From a checkpoint of a small mixture-of-experts model trained on Wikipedia: 96 ELU neurons an expert.
Below are experts of layer 6 (counted from 0) of a mixture-of-experts language model. Rows are named router (the router's row for the expert), up (a neuron's input weights, with its number) and show model dimensions 0-95. Each number is 128 + 24 x the weight over its row's rms, rounded and kept within 0 to 255.
After each expert's rows: "comes after" lists some tokens at least twice as common just before its tokens as in all text. This comes from a sample of Wikipedia text that the model never trained on. Tokens count by the router's weight.

# expert 118
router [152  97 125  93 157 168  96 119 129 128  79 140 177 140 134  81 135 132 111 155  89 141 141 104 155 101 104 163 128 140 145 149 105 135 138 136 180 148 130 157 113 108 144 162 142 148 122 109 116 119 109 152 168 119  90 118 150 145 120 154 136 153  89 115 126 136 138 113 113 144 100 151  88 140 119 143 104 169  80 133 141 118 131 104 123 122 105 134 113 177  93 100 166 115 112  94]
up0 [129 111  92 125 126 122  89 139 131 113  90 129 119 154 108 121 112 107 143 145 113 152 143 140 144 110 121 135 114 143 143 160  95  81 166 111 108 164  97 163 120 114 171 179 156 147 106 136 124 112 108 107  74 117 140 164 152  95 127 147 111 163 140 123 103 121 156 122 127 113  93 139 147 141 132 144 119 129  74 176 125 184 121 109 142 141 136 109 132 135 150  86 150 106  76 113]
comes after: "\n", ")\n", ".\n", "==\n", " |\n", "===\n"

# expert 126
router [122  93 121 121 136 139  95 119 132 144 104 143 165 154  89  98 139 139 123 145  92 149 138  83 170 130 102 128 113 109 146 119 111 135 125 141 139 153 112 153  99 122 152 182 160 135 118 113  91 105 130 116 163 104 122 137 155 158 139 134 143 156  76 125 117 136 155  89 120 150 109 157 105 145  94 163 120 158 113 120 181 134 108 132 118 124  96 152 105 169 117 113 185 118 121  81]
up0 [144 120  96 117 130 131 159 134 110 119 104 121 164 145  91 166  90 120 101 129 154 115 113 104 128 135 100 106 113 125 136 105 120 125 125 126  85 158 138 126 103 127 131 124 145  96 106  84 126  58 133 158 106  67 163 133 127 123 136 114 124 142 164 132 111 123 143 149 106 164 115 120 144 127 107 191 132 189 132 123 118 132 113 150 125 145  76 154 113  90 101 124 134 134 115  78]
comes after: "\n", " E", "-", "hy", ":", " Co"

# expert 9
router [116  95 135 127 140 144 112 156 116 155 124  84 153 160 131  88 169 169 115 157 112 133 142 101 146 110 117 146  88 110  91 116  99  99 132 148 140 154 105 152 114 107 148 140 132 168 119 120 121  96 120 152 158 114 106 116 146 167 122 132 171 153  89 100 108 101 122 108 112 118 104 192 100 169 102 147 100 165  87 130 127 120 127 104 141 107 112 142 143 170 124  95 148 121 135 115]
up0 [130 131  98 136 136 153 126 183 155 113  94 110 158 134 133 152 104 146 143 128  88  93 166 121 146  79  88  88 136  91 113 164 149 147 168 109 134 139  85  87 141 103  80 140 145 145 143 130 155 154 127 167  94 138 156 134 154 114 132 157 126  94 124 142 167 124 124 134 105 130 153 166 112 159 155  96 104 104 113 148 141 106 104 124 104 100 120 153 133 130 120  99 121 111 121 123]
comes after: "a", "er", "o", " University", "i", "s"

# expert 158
router [138 102 111 108 142 125 103 141  77 135 114 142 152 143  89  84 140 137 137 144  77 159 165 104 158 123 102 145 114 122 106 119  99 134 160 146 138 179 103 128 113 133 149 133 145 146 128 100 116 128 100 133 152  89 107 117 150 137  88 143 131 141 128 136 104 123 172 113 122 160 112 178 150 150  94 148 106 171 121 141 148 148 114 125 120 115 104 149  66 149  80 101 156 104 116 121]
up0 [104 121  96 147 141 138 133 124 145 107 144 133 130 145 132  86 164 149 106 151 104 123 143  84 153 108 134 158  71 135 135 167 101 130 183 124 136 119 137 100 102 147 141 176 124 162 113 114 120 131 108 173 170 140  67 162 157 130 138 165 124 153 141 118 142  92 115 163 135 141 154 133 117 112 103 135 145 141 115 153 121 136 127 155 139 155 146 121 125 139 146  56 122 106 111 101]
comes after: "==", " the", " a", " and", "===", " A"

# expert 185
router [128  78 139  99 147 156 129 168 107 159  91  97 136 124 114 108 168 132 112 139 119 159 140  89 136 113 126 154 101 118  83 112  86  99 141 160 124 156 124 145 128 120 141 144 162 120 134 111 125  86 137 140 160 100  99  99 153 134 127 126 158 149  80  92  97 118 150 123 118 122 118 174  94 143 126 139 107 138  86 136 126  96 109  67 117 108 109 161 131 149 100 109 147 125 135  92]
up0 [105 101 162 114  74 110 165 162 105 161 118 149 146 127 112 120 127 123 155 134 137 124 181 139 133 136 134 105  82 116 140  61 138 111 160 128 135 127 143 153 117 135 162 194 134 141 118 116 124  95 101 131 145 111 169 104 140 149 142 146 178 119 140 136 121 144 104 135 133 112 118 115 124 154 127 128 126 175 153 156 115  89 132 142 107 191 129 160 129 138 129 101 111  90 124 128]
comes after: "0", "1", "2", "%", "3", "4"

# expert 76
router [138  88 115 115 154 155  86 130  94 149 109 119 122 147 102 106 153 144  97 146  86 151 154  90 166 136 111 143  89 131 103 111  97 114 143 150 143 157 107 163 107  90 131 143 127 154 103  92  96 109 121 155 159 112  93 124 159 145 127 184 135 146 108 107 114 121 115 111 147 146 102 167  71 129 120 143  94 154 114 123 149 118 118  91 100  93  89 141 133 147 116 113 135 118 120 134]
up0 [157  80 130 138 206 101 124 145 142 138  96 130 138 162 147  84 134 101 104 159 102 175 124 106 148 130 135 112 114 139 132 110 142  77 141 107 153 150 116 124 127 118 170 149 116 109  91 120  97 122 115 142 125 111 119 152 101  95 143 126 105 131 109 127 139  90 111  97 148 179  99 129  98 140 119  91 101 129 133  91 151 116 130  91 119 139 127 139  96  88 113 144 154 163 130 140]
comes after: "0", ")", "1", " —", "2", "3"

# expert 16
router [110  97 126 116 138 145 113 143 112 140  97  87 165 129 108  85 133 135 100 129 118 160 161  94 151 105 104 128  89 121 108 110 111  98 129 156 165 151 116 134 109  94 156 131 143 155 125 122 117  96 115 170 172 120  89 142 152 145 126 130 169 166  96 126 121 100 125 101 119 143 101 162 116 175 120 151 117 166 113 121 128 116 108  89 117 104  94 133 112 168  92  88 158 103 134 132]
up0 [127 135 132 120 145 114 165 139 127 116 127 117 122 121 142 113 129 159 110 145  95 139 157 131 124 152  94 136 114 158 140 131 115  84 137 162 164 165 125 147 126  78 162 116 146 122 121 123  90 168 122 120 141 145 141 174 131 143 108 155 128 141 129 136 107 133 134 126 136 159 105 134  93  90 112 148 152  43 139 153 138 124 154  86  93 165 164 142  89 145  79 138  83 118 118 144]
comes after: "1", "s", "2", "3", "4", "a"